config = dict(
    n_layer=12,
    d_model=192,
    n_experts=32,
    experts_per_token=1,
    d_expert=480,
    d_shared_expert=0,
    activation='reglu',
    moe_layers=[1, 3, 5, 7, 9, 11],
    router_score='softmax',
    normalize_top_k=False,
    routed_scale=5.66,
    balance_loss=0.017,
    balance_bias=False,
    init_std_router=0.0114,
    lr_router=0.000812,
    vocab_size=32768,
    norm='rmsnorm',
    norm_eps=1e-06,
    tie_embeddings='early',
    optimizer='soap_variant',
    lr=0.00309,
    beta1=0.95,
    beta2=0.99,
    batch_tokens=[32768, 65536, 98304],
    seq_len=1024,
    train_tokens=439400000,
    steps=6764,
    dataset='wikipedia_en',
)
Below are experts of layer 5 (counted from 0) of a mixture-of-experts language model. Rows are named router (the router's row for the expert), gate (a neuron's input weights, with its number), up (a neuron's input weights, with its number) and show model dimensions 0-191. Each number is 500 + 40 x the weight over its row's rms, rounded and kept within 0 to 999. Numbers have three digits each.
Before each expert's rows: a language model's description of what the expert responds to; "gets" lists some tokens that make up at least twice as much of what it gets as of all text. This comes from a sample of Wikipedia text that the model never trained on. Tokens count by the router's weight.

# expert 25
What it handles: Tokens opening a biography or species lead: "born", parentheses, commas and semicolons after native-script names, birth years, "incumbent", "disambiguation".
gets: " (", "born", ",", " –", ")", "age"
router:508474555563549473528461461452486483464485506475470567573505513488528445514437508488516551462582517527525481462466398527448492620497495452432534515435557509431514512413516524467527525407568558477561480540476500507544457559462518492525482493545519529594514459510510424522586512540490541559458461467510487455513488516550495470466495521464522462464490529490440488468478448497495494443437548476540535497545515426500547489487493478531511521455506561518520417482543512550485507514470467531482503472518436550399448451515519481557504482423495522524515443554493505527489581494464511535
gate1:547507582516525493503552475478499484483483464498443582479516475544454481480556486493502440531560405519504472480523479456445487385584463529459526548511435529492508471459470532483521507476466477487401493487541546518514412498500479562497511542452470485534436499534477512519509510501477583507491443548506492503425562491517452480483501455504493424483463458443503513488509465559478506427427519501526492454468492548528529539466436541453483525518503537553502529509444530433599470423524539535456507495443422467563580468497460504530511508552476428437510512454600538543511469470503527496
up1:539421478494534516517488526546466480487496590517558447501460467450522534442549468555515625514482571535490510447493608432588519588471476491512472419496549491535474528466510452556486465545426553544532448487507504537473503509585519504550517537460534483455495598511506562473480508485529479494501496448512523500520474533434468535452439482487525529523556535549486458467522533495544471455417509513494481558621530503520500456464501486550447545493416522483462502508477528456422539520508485533495459510485520490499507483484485515504478480568537499475499431568426495447522460508454508486
gate2:554448451492530488529490524523502516505482454570490478492517552506537473541527487515511437471488442492477542483489513555493593488545428445446525565516503483404526508564541480392486505493538521459517448498402509537522436454570494425495408461599438481551450473462447468527602501513499497496558489474464516506505602446565516506521478517517519491453453511497531537563476530467517512499485538448566578472539525487535463523509530545501498523498466481499459458570525540510555543511499491462457503495448489416429474531492498556475569536468530467504518506496448519488437515491576473525
up2:551471460456517556536482551500449490461506446538475485532470532434537500534432518456524520527478397463510486441456548508497547514560482512495551536455548521458418526479513448463525451530480498458504555527445480526503503537506550520569413488547523425603451501503518531553565486509484509570559478482515498476455503512516505459503504383523457443469498495571594551563450458475520504535470507416577544481517552490501446477521515493484493524506501452524418460552577499525495531490528588480467464561462499487505472491473506565483516505480556502487495506558446501423434469486468485477
gate3:505647461461429541433575484483523534452523461502487496455481484481517471483479530526576526507448463487467468525513488476556539502503494432458460476563502450488444556518499530520444467497525481495515514545453536537465435543476452458514522509507503503538532565557519473504492417463497493509477550381520494471458543464530488464562489484539553540527530459423499513523425455613409471432498566490495460432517483509601506468482508460533441483485486487466491440517484462545506512472484483448462484484562466526484519498467550468497502508433524467484528468513603535464441455472485540491
up3:516563562413524496450590508497542482522541539484540511467457514488575471474445506458499538476484492455547478526547469474509538551501483410455499475493522451519525480531494491634520574545538450512478429567471532520485514538556481530516480483499495543510517584454517443488511482473523419502484550447509482466483529533517549458501477481496443525540454464472542510512527479567377441417435505493512534483488521523532476510521507478488471493492526508510481462485503535479521463467493384462487500466586431545469463403534567453535471455498493451457507482505518513476397491447462463519
gate4:485498555532527461468450489523461478488532506539486404591571576554588504470484486495533473499516514555529473507516507439434454491515535495546512433520479520497551543510446494511538515532510437428523482519476508530539518553501432525483514513472462494484488404504507479530489502524443541449560488493383452524494506472503452444512466474433490538463522543521465472490516440465460498491435548484475504461482489513539556453525537490399525589505531517444543420508534464502509487581567474547478559541492445583442588498529465480451493534487520520476504467549457442476458519528580523544
up4:402445551476469483561480522531558462476487485459410369508450480481606466482588434482520530542542435509546449487496503529471461518442534511473549511432524492506485480517473526477521452503513401468453435540501498497523505473533442485504488409431554563502499472536523499546451495490496525460511490521450555522462524503498453499537539497470612566497484467542546539429510536452539514506510447549504512542451519455501512526488484449487522488449520549473438484547447541501531497430475521479506472524525537475541542487473529524526575462410552488523474533503527538473532507540565472536
gate5:535491545542480526485577516468487470478503493515451484492500442472510472458505486494471523495429473459520436553480444527578496414497473501480474576530612548469521437511552533578482495448511386612563546485450518503538483533488399474460483486486507535523499409496480438499500458527555481530516501496503530439480535531538559585488493539481475487445455496455510512566465524510459485529494477555507500479467522500468477548482434514525521453485468464520512516558498453530515496518560543546513579516526554434419605504501474581452508485507546437535498525459480539474495540467495549527
up5:449453512574525513490496501553415471546563527569585465444516556537462478455482470456497500535500539535516592513457556467491481486531499512466499493524504497526497560503584450504503467523610488541491526520490428544461520418487496495485548532491495502453578601514512503422495532516478567473464490509433472495462486532478511460479599478545456519617518573479484510454555408526525534523483508548514538519492564503548515524470460505507485557518578543498493498429520524471542467471550490457464527453509566454572466457482509501503553483524417511475473471486531459529448480498490473480
gate6:498467418527503555459529433472547518514461536484522559505574544537519505487469471526505570502494533522488446484480450551505485543472511515451538460431552516500452513591545463431610492506473541433611528465530453543521543575430479533452455476492553523445480486507474533514560514578504453530486480535496492562473518438516500474510473518454525466500397497558460527458459471530463492491439495498545474501540491449479467520514507524498492578491505557471528454511514504544532526400503442478520495516476436543492489406542518528519525505471499457442501443486469512461505537523580509395
up6:449471517467522529484443517536463447485443580545492476626549533466484572525550561503477530441499487518435477488485497471478483470570515502470440528513517467536512498495463522548514539508471488533540476478527560542503531562464512427408497451430531516524495512576515514500491425439512520500546516533520483495462504447494376559470490524419499456477411473558454540490480465517475492532463505468528456489486540521466528509514515546472525487559418562433532508502523450504502470469563484463514538579493498537539458470598492487515429526515504428465518546575467535534478565496549458503
gate7:540499549484535551533469543465424482525481537527512553536506566550495468484552505524405540479555560593448566496504461482477482432558496550434548476481475493456508484464535490604516505551481413458548468518521537560466555496540559565478484576515452437542502473505510404550548539530543454504548526456479478565546519551529474483536581495449543506432466594524532524524512502480471498471493551504499524500477497534550508499576489441465515545518559552482468517462497526490525417496477463532436542487541538461528522471531510493423494487509434522479478552542444494493473511494478547483
up7:553527529442531501485464619473463437577513564481511580490487522554462450456545457532456533431531407590477616482499500482458517464439444499459501545561429509460483530498521515524528505513461482493564507464552543567483524533515494506530488525534463479558554479563533504453556514476475507496573485450425430537526500532475452440545506516483572547530499574568543505535502481483445529471472556532486491478468533499552499535566517497483502550546507539554493487533526509489489427564505503541499531493521471514555509456484522482481590452512443443513469490509517574525479517530463466480
gate8:521480471571452554493545574553450531401469451506461558473435426451471522589526529458462450478391487484472438486477472504398537481469507506514481449527481480458510511522533581508528530498503523492457488506494471472558470484472529484402422475535534479478460471486455486446564481500565485542509443503575447514479493476442559552462497587508543563541445453540575491493504527534501541470500535548565553502497533481527489514475495514480502517536483589515545522488460471499521512544474499498450532558486491519473556508488588537467457532530527567509521546470512517495554458506556429493
up8:444490565526502570488511531506507555549517481499475387530530488507481460487511453582461488455525512505562567446506495414527561524484469483524521462485482537485498574495569466478496529465531500449575510420499464498497517440506484497501546429499478511511419557497475494541460537519447497490430575547535533426481476495477505488483490474456452415433536508523465488523510476506541498482490506434490467476470433450491493470466568461476426509495533476418515511498531556468448598524457513484505460519489534465519453520498564553525500549528438467555575569504405462505534531419519563472
gate9:461512500472515501469557501497354484474494533543469431579531530515526505499434498432490545465554498560551523514483490578519479479553488402476458527504492509491507456459501460490504524561479514558447539521536506511505550428471484496479440532556470548521551515478573494502543546506417526545512414445478513541557473498540499501473484543538554495498505516543513531539539533486525457527485468487490478497520495455470509502451548542513483528461468519615428411491509535447536517490463504512474552523465509492411497491513515535516525452354461546574469519549514480550518500493496457588
up9:452580503519522545484516495498452573427506420378475449546525518504549481437507538483468502470543453533508522528496490595496450519472468441498507506548458492522517456402465540437459552528512560526438534566467525547516545512490532439495444480538483518536469478494530506492576510617461542515528429395520463544491542531491449484491522501493499496516524519494496561497566487518564455513488486490512530537535537516456519542505564480459525550420467511506483444531457455461582514437510506524413503529452484506452502483459507461504519501418455486584488458514500513547508513567490497529
gate10:489452546444525519527545435499474530538440462449443554461474550511581455517474477528537503453431472522551571541527423525518543543509463503497439591505497519489504470458565538473511547429461484496521556533477539589520558432503446550569513432492440462541534522580503436504507525569522545487540548477496564493538490486458507512460455505460534437466493500490487492542532496518501460512463473488519476500490552520430553458494487493539438518517542572483510511496541448527569480501508518474559456431562553458449431525549436569435517543442510538556486540549484489486468445492469495496
up10:452486544395469485567532470423475530487494492480482546534467526537511536520467566557465469504491502517506498498443492532497533503457519593472454520581537467451471472538448502543579598483521504537449411427546479527460459516524535522491486520538450511502524452489516529481520547571482504540478528526533536518495451483470502450530484527464549494493495501527496468478588511474449488496516524571528425540460453437526474475505460537608473457456462495526448511540521530478455515511594543549530431489540597459546522522547474479493526538463485503504480567499583450439497556562430484486
gate11:497469565482511495475527594483489486472451457480500480507485480517564504460519562572482482550497535513539432526521392449510476495434388508476569528493433470584456565524488509492453480564497506478497510526452495553464466554509510465478485469510505524504521499469581548470521564455506514485459513457531591472449500468505458390524451445408539473516467508454497508422512570493460571555429486537499523471546490471569492491543569480429485562522447570485482483504539489446521508509500495530454507520477488508510540511550491540495452503459503450524533484529514525489470439461617491500
up11:402486543491468394514425531464503457471537504499501436492474536473531568452579529504462499539533557517553467462443459436479502522492478505505508486420522474515491465533500494488481498468531446456423391530528483499479447493557479444480470471423423452525604554503563520551486449563461515540520489521488496482461491506514461546580471477482516548468495475481459527540537511510451520484431523535369529463431512453494510499531551560456510535492538534484499473544470494571511436479509504454521541496467514512567562454527441464530478533481499468441527520456461554493479481532487511554
gate12:469554463484525438458500388521533483503485492506498521500473454501549526529513545506518526484469491498456433396468467492534568515524539501513513504514491559481475552505513576459557483519535455450493570520484623448586471536528493511569510506539532537544497488481511460485472426529513474560508504542523523474488469475512501426530484477517481531492566554481466453556518537499448475504470521476537463559532515489509504505493476457536461491481562518493469453540528515527484512503494536503478554522347388549455534449478539557474506543460379471465493479530533547538491516445483388508
up12:506469490499535521528439472456576507474490512453529476439468444497551528456498465492479546546586545501508478528418487442520472498425463513519503524448522520517459461489582452524456423509477621470587535389432460457449527461573498448491508552520477518520544512495521471470505424523527508460455447510498520551589492548489523493477519468507478573482522503550523534489572427510446509458471433562491508465554511475481557515510428481501493503552414513465512489481478504470502537506539562523540567516484524441462471412447462489488544521495541479506504427451547513458499529469506540497
gate13:489498557522538485491489557544484498509468480464455512475507506485528479472482481484443527540467557551463500520510527523516506484416517417496503477531487537502581459552556446506558479539480526542558495460464485514456502450499468435506509564478496454495509491551508433464536479585499485484515487435565455513462538529574459489452440616462516574476547519560504462537559532576512497448518421470549452508621488493526512554560593483500565467477531473523498495468527508464510479473549424447537506576484501444472514495482576482537506478427564567536501480494569529498552489511479542551
up13:492504548503506468500469518592493487510461483435492513475497495487503459481466465482467554521485567571488506544510517520552502471400528439547470497521475522482525486533580418508568452508505550517524465473479486541443525455526489458483521584502531496508498490575496477420541445534482490507476493450567439482480595552559472476483483596527538558457532510603481445515531519514473484399515457467539465522589519495520496552566610466492525489471505485502465502474490498476477466505506470460487539612515530453530562503470544524528581521465543567499471491489550548505518474502443550565
gate14:437631506507512503523544513413491453535456528484517416583543527463505474539527552500534541521512563578491527521503505482474553480528459486471490542482432514408511522514531536439473511458524549507608470534525428558559476509516501497514494603512442490515469462560481537547522495449456490470477480439477508505531528475456442499525462520467416529514428549494565488483586468518477527514496529474503439486522459492516496469485501512482448492556496488472483532429541520490464464523516527529518538520520438558513446465462531478541541447558602578487463562518442483443490503503547528531
up14:511567542507512569435517547475468505530435539481528532546532494453540480583522516516489569487508528551549561561448524431484532589527502511521480576458440456392519529475509471503501500501489515508501479514532444632544519516482472526506488566456497501522444434542533493525498453524489526476462506461508535443494536459481506453540499480494458545517473517494534560489535461481502523517512545447475448449530522462540420468614477474488456515559470458510496509441518481530450470522528510514523522497521444517462473546468544477497433462552546597441438531552453499495394536477513446545
gate15:465489487521489446483500517438504459523515520473513573471486558550518500497576457546526522447484538493512484492536451547439476471492405466514441471473550568463476510473536569480522530452495570518509517541579467602501460458429444528439471521519531608487499490436526520444498480474412415479532481515448519520520530540540551519464500531562488481509540434489498552467529506576539416551517478546429535467429477465516530538517540501524506446527522467470494516573563448494537466454464487491550505480442503439522541473512510549487510420471496504498462514556457534480474411511446460500
up15:491542500510493468491510446529543435490476520469559494523533505528487520526539494541490492565460549471461535554453443494443494454552442456474514468503525442458497485487473441509439624508570473505461497489518474480472413543510460492451492507546498519512366430469489485505544548514461491488508471481512451548486505552473479482440421441532482462499560453479492568501545626491489513424455507486501506457456467509559547527516558470531499519499443488447513499514498466450506460466472442480559498578463368526524518530500469466563447471448503463468485484472476469496454550515496412499
gate16:550423463525615470461504453483528503550398482488466547497504480482409518577486515528446518465526454501498463576432447542427518549483453542480546470495467592478587433505482513479485537472495557523545493526497424544452553448485505412518510489523498459494457485468509493516509450483522454487519499443459495502533533583524489515537564471453499485400463439549488474469402553531483438532501521499524557497476457484524506530539545473508451485437467530454473494475482458572464498442570487478519468484506499521499508488523488455448427572468472547471513503528492484474518566551524513518
up16:492486503461440552495520517477415512476508504450525471460452485519563431473508465407500486569434483509526562440560523480499450469475490454438481504574507411523497455517486548516489510606548410470434582441478537462487499518480468527528500468512552532458489509530519502470484469572553421529572513540514459497510507450481522529469526527569526520514532564479481514487507531537562552460459501530464575452450472477503450473529459478484510458566571504460532483538533531452579521567418503537548530509444456539474559491519469490515527475501502490564487497524461491538513378508493508504
gate17:527550498525496489487555495512469561450518506579514510456550498498534418503463463539481436527446455443501538543486513482528476487476533460429523550504511584455524548473539563536553529470530495487527517503503516483438520509514498526509508506500436511565518504493547442444545481492585490450520503458468513440475474451562515446507474460524472559506414513517503447518552468528461495538487488465516589517499538480500483555510492589513570532518517516457509496506504520534611468483528492552507507472393434546481543442426502455464447479472453477485529492507524432600584506552549482620
up17:530476546535498563540603591529556553548546458496544535426482526529456506524462499519508512446496460500426486486428384497549487491501418510543491433498525486612452512541560445520605472499514516501517480535430488492461502446492485479522533456502479457522496532509499477495559512599560515403521488461499514515528503513493571494460444467531454492507492568491528501474484516489520558525525439489459538525538492509506531526464450595446459554525505461499540517492506487475538545517510539485497563455528483564520470511440475500431504477560583492504520498490522519514483498422509425560
gate18:474497535494511546375472457556478546489486478579563503510549536543497524508494471486514535470513550578509522461485555464503474516541557495492552499488547501533458484462439542450526513502442538504536497499585427514553484493447411510462517538545458556572532552563492465477465470431509478518542454535515514433504516532487506561550460555481532430577463471540560543550565464423515459520521562430523499473393497469481495505444532495546513526535525494502524537555529503496530523506572469474422453521513487528480513473432513463503525495445499464487510524549533461568525534482431537575
up18:477490591475521417430449534646511541507467459557535472479529491571535446475402464471506537520513482515440468499478472549505444492496509454471510510460550557592497479406472537474420476498510590513479485498581499477561455505458439553466536533514500530474535563559480492466489541438533458493481481505457512492515523494512525520531529554549528508421459518585550542471513463485484537521484513511499543492404499494478546462490490535535479552536475493459520445587509480514496460520526554467422484486487472430475517454456476489522534531511488445469507462569479512522508461477535431508
gate19:478549479455516574534440478586478526518469503487378513495488493507553542490451510513528509527504526559495581543506448533512540523534471447480456476508455537560470520461467520485486512482493491491516547454495537508453519512500453524547561481506527484568434428552438463499545524548507492459513519487515426533552464559531453522516519496471533450451559491443495522473477457560528496453491540527537603555505488573491450508561442504485552523505547557568463452609435504469537546507592539480486540524511483405448484498485444468492483518470524590514520444481469440458506442461502511472
up19:350563491544597525526510560449499504475473488520484517476475495543521516490503567473397499540511569473424482538528503439441519583505504463530531535494500476494450492387529511523556520573474537444456528507504528502447454594536526565503477561520549485505455549562497514545550507477535481511499535527499498441481509497520450496479480488503522505404474524555457464501496532402533444540502556478527465509549483472514515566507445479489499534555500513505451521416535474472454469449485502459555456513505444440511543511517447538509546479523508527462502476539494529507443497459465533413
gate20:502527500466535492553436470479474522441527511493472543511513509421499524492547531530511521478499519513453480435495450541470425503463541430557532504458483520546431509457496545448510472520503445458546467526475477530478468523502515520497467422539574513473440559574491495538530486557463502443519538420487492513448485505511515512495547418501523458500504484520499530495525548498486445453474588540507565499453434462592472507371488504539562464499497437505538509541455536442489651524566519531515524413474436528506510564512546502541509507529499524476508522569493438495545567461486526449
up20:433486495419510535498475512478394492468456583510532503513485535449432556505538537571494510483551505521475505416467565532489500484454465481519490488474584528522429518495501453527511545511479500479528509429509452494517493478558535514474484565548525396529543527550564466539488434508457580454510498456525513534515497555438523477595442494473533478440536470478498557485522551457470491483465542509437500544519488531540551541514464483458482425484513394493498486510446529495499506449504486499536471513466460532531513584516537427493519490491535543430518465523452477488440456625490456449
gate21:439439504500554552467560505494466522493554481572445457442401517504548552464496515591548541469535525477508506449514515541516595490490489464480537473479552475486475545412486562461510471511482505561519511469538469502512489507480473499482530515539448562495463529499451422460552525494550500538487459514575491500527456552531508505465538497474478531501459533527523540513557510564488498525451524492482422499541487471484554471443536585436437499445431464518566469500554555511513524493545523492587497531501473389476524527498469526465518566417434520527478432512506520467503452410489436442
up21:485525491487581581471468536516540476503532457533504535448453455455532522623457496484547523548548511525505484482503488505471396497479446506566453497500580457529477497488519520497508512502469402471521511534483535526485549482472547529518571564491462463557589536485435481472496375515521540524475455482513483499517459492530527496489433494544453567570550549499482510539551461558505516505557446555551510519454525498500536586486575522495526457507522463498461486511533585501596546494530454520455534451591450478468440521523463524495456546530475566490508476488564477482513500471531490529
gate22:476632571506560514528575519543386589441470520532502538527548472486520490520500501450503547455616570522478549473486475537453529498491478451493488452489503459506535532531528397457477482527542526491478454507501504425450534567475471520556477496492541499467442487457467480517505553486527500619421459538476552539490519503535542520557505443550504526488453514517521498545506472505466467505466507486514510466531499472530533541494472526509579527509469513523483474477533551467557526553495495566457526538553459593437467442475497489530477543484492489524458473433499427439488570484491454495
up22:472537428535484437475508562508466503535434510505526512506484541492493509485530543511438514507474488450521520536492419485481560497523543507511425494515471560537479512501538497527496540411387531416465518437510496440468450536590478511552407554492478519543497453495493524461537433514482508519533454490533478471497495541496494462518514434504425599524513509447441518588488448508457512436604489471535496531504487535451526555496504532522467463524510511534541496462488475467435466580469560464600497429469465506518560496521424549490526584509454484500510565475496503515506555568468471495
gate23:489533520464576464553461539576513517421497522536528511530478564490569486578520562508520421486532435528494467531507465483467417476475566479469559511563498487446518522557518524425546517512515462498436534505517502445517562598483485463445552540446536459551495523503549469548567524477488483541562513429488572547476442457516561508462473498499493520540549568475492521449514510482490504476461501471558567556502485535471475464533476506502498487477474477595501471487514428428554506428469513493476465498502450547508521430457495590564489428522502438497503533530506456449529551514552485542
up23:558528441468447510426504548458498555509524427566472521441509518501485522501521495510475489409446486429508560455557501527563560466488470411414527498502497539560500420457528526541492477443518482525475482562489601472465508444526498521531497494519466445498482502478495430418489489555538522518448473479497454498474486472502494460457531495553528492511439477512494517531499455491523550483517494459423484476480550499587468442496504485535504509523503509455529525468520512535534512529526528480508619452474570411502490547503516399505549529571465461505544553522605519567468429459500497529
gate24:530490471525448492509525443605597557458466425479500566527510542528519474476468525494466510412465451436430469527415458501563448467546510507550509549540451551428555479574486500513519570514522490394492523490538468543526470478495495519535522451484460486538438450493512490524550503539480518478494531502500563462545522461542531493542463451572509483478533416458568531510536431577485513478520501478529440478431482510566453530533484468522558522480544516444535448507485442453508542501491509495488460496474443501467447508493600572531497478536580483545488507538492482544494547497490469546
up24:492485510478467571516537523541615559540449470436497489520464516450491603531500575547572516458541496457529455379475494489546479474486493488490455444489519503544531450478438481462493451523548524496486480523514521461507476498524496556515442522528558583492473512448495484537502481447460529436439437439501484527471431471452436454550456456431512478545575464482537571527484528600449504491565489486556464476447562536492495516487505480454512533501558489549449519525506542438518505441455479500499493496545476481466487509489534513552455456474433551451458455456469521538505448476545507559
gate25:535491545445482450479485569480476510486577504534536475481474536508456484522515439433544519467486551470575456490452519528435500514489503463524582528484512456441518499541471431520457520494513416461515523473566551522426500522434499423564451444564459416491484491489512490460541495504453486474548442464522423495447500515489416492560541494500512522493485539543456526551488487474477452552501499451455502516518536482442528479515459480507456519509550529537482500537498589503532503537457539450428504462448472544421569464488440495521544518502353537537533483524505470486512592521545460453
up25:609464477535457456521516426537524447490454498543497508558567524461450469512453545595491466473486509517519488483515557395530586470506472496521486489564498539543514487496500513452522511520491490515476540437437483457550613474558525530463531487463602510541451517566473513435477511456593513529491524519463531537432541467517501529527510448504488484475485446500506511466536500444464510456471502492590506542513491548471462521511559499482466552504409463458498545507526474446460523452513480450528556546513504484489454544503487482533505535520608459433491481492559479473534408448497554540
gate26:560468468440548481507499503491418589519569538500543506496491503496449578508350503503415495447509471584538501474528483483529533490584461516552480522493495476462553481511515476547434553510551536489582493423547556458515485478426541513498481520524487463483505475515476458433500551415508459482435496493482565531558514547482507510517487515506566507517508483476473482540534434481512500524504509522522515432458598475536457486478448580442501539493427532568505481532519471516563546466435561469478582507475500513430488487448457488490491539493510509490515493593507507488525457509448456487
up26:495557526515530529505530527484448474512560448552518581475488474460470549523417547494501521495522474535547562485521531481500534540496407422496483442478542454510563454435468600511452530487475582506580591481477488424484537496497486479472500476453442540410559556521564483474474536456485503526522545514559466495526424498492595528540494556475513497509527402512502436447555481509504543435473524544434527513488498435517440552493490529436513526492467491524450483519516437446528514504545480485519516522501475495516506522406494483497504515533459489537603487540501453443484529509445516537
gate27:482490549510460433515420457489499513470496503557474565501541498570542455533477503429508488516499474627463499511552508559491524529425484488425536483471515515479511503498526504473489549475478505465567495504440514544477544560584495593461539505523527530479467503473456427443482468516494526495491503496438503507465481555478469444490517410511434476527548548501452498509403474535485504364445516500501508515555422481505510518482511582466495499428559537533506457518492496440516501503429460483481494511519443434493488430524500489480560454491490480466576436463512506444606498482502468447
up27:477514492548474488491434478501538484479452432515491512571482523505470478457498474555484479515471470486478437562444457452506391549483437460417467531437518488455497503516545521527488539539450437482525472533475460474570457421543531537583567510530469498503505432471437531468553504505512491467477503532495470510534539496508464435424511506532540493455492475562483512531502495514515468489497482514531492552529452503430522510492503463484550511437583551548622520540565442551503543471470488459531496488509479398499432501473509431499616502602471499553534476481493496432548543523516514472
gate28:499464511512532533527532467504470573574491549488480463549502485582452548469520429487423522458490539472486495535460444511538463468466477480498482491409453557473478514485511428545428503446525532531509535509505526448494593453528478547475540530491570484517489460460559506503552517396464504506507592499474564471432501463504459515438503509504474502513568438525471507511490494463531443475477521514538486474506369462531508536488548474490502467464506452438508490439573456528554521545591476562482576495502472462417532493534519475611449495505504492495485470480535519468426535530512466460
up28:475565496538495524534441530554549476507533481460506556520479489452536467479510531471529429507555447488482492455504559443503476492519466473487438483489467538464532511543472555454504476552451508502602487505489480487499404533538520419512524487527488475553463481492503483501542484541519417515487522525496449513461527512485488508502501434508547494510513482541501488426520501514521523481558562543494508574505568464460403468529499528466576525545441550524510468533450518531357484441444569543497443491561487551494482558470500497515596496477462437483534519480456415495546446540491373464
gate29:508493561510463511491451540479533396463554510455472485441434533481534532458532480463522470579493453525527524492481517453457436583461507458531487537448472526518518536490542434472450557554486462457494436447471515490402519423484481525503519478443592514488538508537478571475520435467435556594514459522488464527440548532497459482498584487471522508573462457501475451487494475508467483534494481471553579470532524410496543440512556534450521528487509501541465494483560452474559471495496520521482533558509513530508548520386508560520487465459461488505498513536519453448503566458532514546
up29:491532512523458463451411478494425429465526488443503529491455509494510566461529522410532507568475491451547517501476518494440440561498523468540478539499477532469522523517526391480493560565559485395494491470493536494397528445482418475528527487493565468486595522507528538486512486501466525560504489551480453558491503570494381485464544511473483483519519476469490482463532436496467448576459476481502538491516573441492566491454571497434543486491485503526441521467566454533519462465503534495464518583500480492488565485461506565520457432454485502469443513522482482445480533508536503520
gate30:426576474504503437543496470538526504477564422499537480463476562449481442488502483470499496443538489544572487495456373487501524469533478431478571522476384557488550484474516468511426493531597502518539474514497506523526485457466441469522455408521453507510538479490490543528489430470437520453483496459477440499508556524587509453511505543529443474471436571518520512507455505471508514523541506506569451468562451496462543483496494476501526513540468511516467482509509492490520510486497479484438504509472404481488393492460522522537498467369446504519419467498499541514499503488508505576
up30:399528443558501488594535428566463572536456458451480490501500473493551438509483485431447626479468468475490482533456439474525443409618488498523500522528463517525520553474516544518500542496534486480481520512502498503514500438467490512477450489522488610525516474491529469492490464466506471497436479392501542464445486537534489499523483495551505510471504527489495502543478529511459501520482524529523496532527484544505468515507481444483500558503463477569476417527492569504531558447513473465473523534395453563519488455508597475468495577451489506535440507406486519504513505561533473545
gate31:509474468547565515512508510481497509486561492489499518503529447463496509511492548562500459488542477546470464460474478547505520505519497509426505526532434588501482502501475484540435483464555594534490497539463510445506472530481514546512479503538471487481500483476482470479542462457468438455468508446491513431498498456561450385491437577506495566495501489547443502479471529462477495475529536457606432474510511524456461525467507597520422508488484573516488502436507498493456588534491398570507453463445376571535451537514553484518497447468441433486493569528449464440517532546502485481
up31:524538438551564411534468494511474517499514470543529563512523490509533505491483466549478480489535455570523479435513467557496566493515518501433517560535511569422493527462476466518479444533558560526434498533549529450510466513448552520556496518550471508509541447495452489517453479482503434479501460449529503423486524462529471429490445511541491517524472503552503456453495474436513450525548543517602492471468501528440439532492522549533429495479503587489465550465500487514474572451443448522525506472378415525540502513511575529515500477469425484558471546519468453414517520571498512509
gate32:568460560500506446503531501521449493526493492470506601574559480425502499416501500465417478475493524519456495445450454599438556495518495494479520458421551522456468530563448465499537520495497567494543503446513431474480553539523521508485497484596561493508472502517498416430536495519529525511540503522438469485466587545514491517491542557428459563507466543533498504555472511529505492406522446506492467524511482482426533436512481502520492521592516503443535458478533480439556464497463494452548531528471540452488473467501480486450556536534480508446487506514531476410503580483495456443
up32:539483559448534462506512487486577538472474537509540500445458482533506538591437480390575474479489550542510477438483513523544442542522482502566522542560473511554490540397481504534499516489481486548481434465463531545489465504517483552487491499545580441468481506458438545510464482483451519497540575542520471438493515501511572509545487533508504527498483503508533562580459562469527552509559484550509500520399504456542438484513555523523481505608491393531491550496486474465466544538528512467509479564566471540463461576589462485493503485481545506477514519506485561507487475500521551561
gate33:505457494477534522507552411489488472495511512461542615389492549462485402540522627544501583492550510490519505540503470429428518487485508501482482510458527505498495530505427559472511543461501570457540524497484497483525464546455510490507560491488513536481460422529465492506440502509564557482469432525506499467510543569560455500483527538507490544491512458546534416469494547496470470521523475547468510499507586500504476529505453584532483548495533535554522513562466505473531544557448469447511509510496464509574513537506533505549541534525468459516412400501508421437472478536516477452
up33:525479551480570597504526496454529532512499517500525507553489496462417476443490508502379582493503535450518489487595465488445524466500461430507525519496598496504487477501436491550501474572502441524599555504459499448450521535510462498509491545463439485466509550544508491487529471498543485463482571485507482566455473510503487482508516567513521458477461555467480466525457515520468507440449464480556457471524508453577500456485500495488530442482471452530428491494499479421384523455464494444538524447472415521430476451495487463466529446543557473557426509475483485456513503524441461464
gate34:462474578477501463392541466457532495518455509483546566493446560518519522559548522485484452578505500523462495576549470490477460439474483531489558552488534516533475502474396514471455466465510444535488526432538521528525457541525484511461534453472492528497554554474457449486487498486487520509526508506541472445497470473505446515540588519417491509558430436480488494570588482513475541510548480515530512441513489443466566513535544519478525581459478558403577550567547510477456475514558418474440502515537458462505496434507467558555500489465540448495491507551506456504511504557542504545
up34:419483569469497474422476484512554476496448514515556537531480569505531620532573504473501512534481534518519501583535492504435440499483480524473528534492549514463482463444403551499452509462545456477491494369480537581494426503530517535442515446454520528467531506459475491502530481454487510554505528527544469487515479524544495506528621496464517445448474505464498504575538467517503511510524452503486560447520509471446542533531545479518527545478486550439556520532496465510532528517584451453454508511571425441503492494532491570534499502439532423511498509510482475523447489520500522594
gate35:469562437447524447537554438468507470504561535547499474516463526516471500458474512488457475473572497527471479448528484505516474461539508484497405493458540427445523469429376523466501548537529551534500540535571499492571439516492451459542502461518496428524463486534514479533495511510387457479607534489492493494533543517499479442475530575548477529525444550475509585479479436502523488469452448493564504514556487518520486450450456507427560530507454548496543445552534509471469500543495481466429470434535485543488521512466492443457565522432508467513474533506523440471506541420517492498
up35:522548534587456525511534492464463500537534522515512470586567455551512470511443457408427502509515484412440516526489519451502392472520530539458518449443460450504527555431518535598567545559502554500461468555529512446464480508500529593523516618471560507450487472522497510478534520499514461493557546453490498487514510499535556496513508462482485538517479524436476533469492484517430494430461532468438501534496507518438488451489451526493505517509464452482492480532475423516583492503530495455559505535469460572546575434545526496526434536485510529502477552511535455470502506507548487430